python train.py --d_expert=32 --normalize_top_k=false --routed_scale=1.0
Below are experts of layer 4 (counted from 0) of a mixture-of-experts language model. Rows are named router (the router's row for the expert), gate (a neuron's input weights, with its number), up (a neuron's input weights, with its number) and show model dimensions 128-159. Each number is 128 + 32 x the weight over its row's rms, rounded and kept within 0 to 255. Numbers have three digits each.
Before each expert's rows: a language model's description of what the expert responds to. This comes from a sample of Wikipedia text that the model never trained on.

# expert 19
What it handles: Word endings, table headers. Verb and noun suffixes and content words in prose (-ing, -ed, released, had, husband), plus column-header words like Commit date, Batting style.
router:107128108107156174166104106161153119080126120098076131147149201151150088080166109071097166180187
gate0:111127084046147101181156156131130038159125157113111146094112159117121075079114209096149147150115
up0:083113118175145114105160120107198088127150081129165072141164114122111099090111116122128157150112
gate1:184082128123069172157191109079142176157177136112087169117159137143087130159192142030150132120172
up1:108152101168125154132130147131158137064148151106168117137097097123172105061156084127145091138120
gate2:078138145176147152169186128112131147084117098122073070156145122130137129162170140114155122091159
up2:102115092134089133107092114109108130110162145134105163182127166133061074094055054108132157114156
gate3:140143087120117080080065125144115143181151139049114127167137157128112140150134163170169147245138
up3:114143143147090105130117114113169092121096122127165056164104102188066085093089079164153139104130
gate4:159105167131162094168118089155139114093181134138146157112114120085169134078163177098077101154074
up4:132100139087151146151121172061158103149096098154068170180130167073067110115125132173162129110120
gate5:116117106085190111141124136154151134145107059145080095157134124118179097139085143108110147108101
up5:119156117130177068140073183140148162095141110085112104159151067129144154149139099124083126164123
gate6:164129155090075158152113168097148179115108093107094136106125117148057099138143093174177119112124
up6:135091100144124107134138081105088120118140138134065141127156123139122117108151132121126152151169
gate7:175133125078153147097060157173145127115131110109081166099081137135157165152183141147162104092145
up7:160098128110171099142137150153158142141127126119149070146106175146164104169139110079083090123147
gate8:131151156116168188123074172159138176142117105117103146138126165148175196146158145110133104183186
up8:149166091158102148087167157155198084085112031230129159126132146064099122120197099094074113051150
gate9:161181155186210088120162122176107164168139141051135102132110181118119132119163166131128088138113
up9:107140118139149087134114139119164095109108129133154176092165120199105104179095108189134142137114
gate10:136079131105135144127169134165156152089119125085143098138072099094141105061151143077142166119101
up10:131151184094125161182097158107088065123153163092121122107142164133105151151161140168059142127129
gate11:128179090111077136138151112129076145083112145120169110126113120168148155156116144070134154138116
up11:128087132091122117148108135123110105138111116133112113119147119043194156060139125061126094160141
gate12:102091191144131122086127171162112121090103153091175122125136088134128110105193172130122130128091
up12:118113132112151222140139083121117066134168171130108077131135173152145101134125111125151121149128
gate13:128100091109109167124117153180111144162178160099139150155162114148067139159055175115115136068088
up13:144125158120074170214090169152077138115137118111073097109103188099119116081134166116132079112073
gate14:096067106145167164136087126151107098090124139146120158148092154175093095160106114150109146188158
up14:077137104083092102138102090102147059156108103061167080159127125131140157149140095140154128070129
gate15:150134096131134137160081120140130161094144139166112110143195147137120158152152184122149148184100
up15:127093119130127153150190235192118136167113136111133131105135131066112123181107135105092110112154
gate16:093148142164084102169097155113162076140159167101132084126099198096098111193145131117143160129187
up16:124150080142168146146161140119150125114095160160141119148080173151160088100117140086050165143074
gate17:150124124106096110137115124108072180142115096176131147096160134134137158120140120105156152165171
up17:132174125097124091157107155089124083098032174161129133142115080126138140131160173138089170149129
gate18:073128072170130142101090138151104159168179140145120127065153191146178159100130113125082095169139
up18:069136115114142134128117132090137121121122150107109116113129171149063104121097102124148096112140
gate19:147078110115094133165150116119161134118161135141090061169115135127111148141112094102133131072127
up19:127145135118172182146161137140103086072135081163174171147119143171143104101115143118117101152116
gate20:168148171093108192129123145138121153166146086160105097085153149092140085126118118163137117104126
up20:139147193090136102134140130183141105145119138194078118082126138143095114149162085118142101163126
gate21:066090125111075114107082131120084104076113142130121139134192140122079095135146120123093101150178
up21:155183113146087158108179108119125142157145089210125071090147097126135142076071137059169150121142
gate22:097166151143118153154141093148082180140172148135146061085091156130088086105131144074135104117117
up22:146113122129142076169132085129110177125104085170089137124134129139122129119150070192131135140055
gate23:178131153131172160095162121081095107057107140137081146185131105129164152114040085104111135134174
up23:129082047140139107112122061125144164138078112117218150114176178084137147127146134148128123153162
gate24:144211141118130103124166092138145146082143099141109123084120086154142088119127114155134087149170
up24:160141136118117214095152085151152135103127093078137146060118130083146097106125077149154102169157
gate25:149148159193058145155116111115125171108123127149099152138157083117059089143104126130145124130136
up25:048075128103206083127170164162162144217121137094120090124103132123139161109049156110130124193104
gate26:189143170184166148097124090148160117140066031132113092122128163044138107160138151117094187121128
up26:132126044145154169180167140165111122107119108139100110147113113143139150107102141057104131152160
gate27:174220092156188081187106126161111113169078144122117166153096171076129163167172135129142121166150
up27:079149171079082087109136132138113156114108198111059195142166096114167128080177166147173166181141
gate28:138073078104152119139117096136097127124110098153162096073157122108108118147130121069121129136082
up28:091138131188075103139122094097177118093159161200075152108139103124116088072131145132111075114136
gate29:092141157184140157170123145037166185124208112123128133112132115165153151144083150169127209113150
up29:136122153102148129133123153083173126199117170150038127171111123151091132140081116148113140131127
gate30:138117118123109177084133137093110158173113102121167164095094135106116116070197172129090157130157
up30:122125108102134147132134087129109178145200148101183154088128132164096133187132129109211135118083
gate31:104159124106168128153150096095138160124132149133153137125106230099161188122135109215081177142144
up31:148168136118072130186106081122109122093149121120125110135110140104125132105085148101166070096141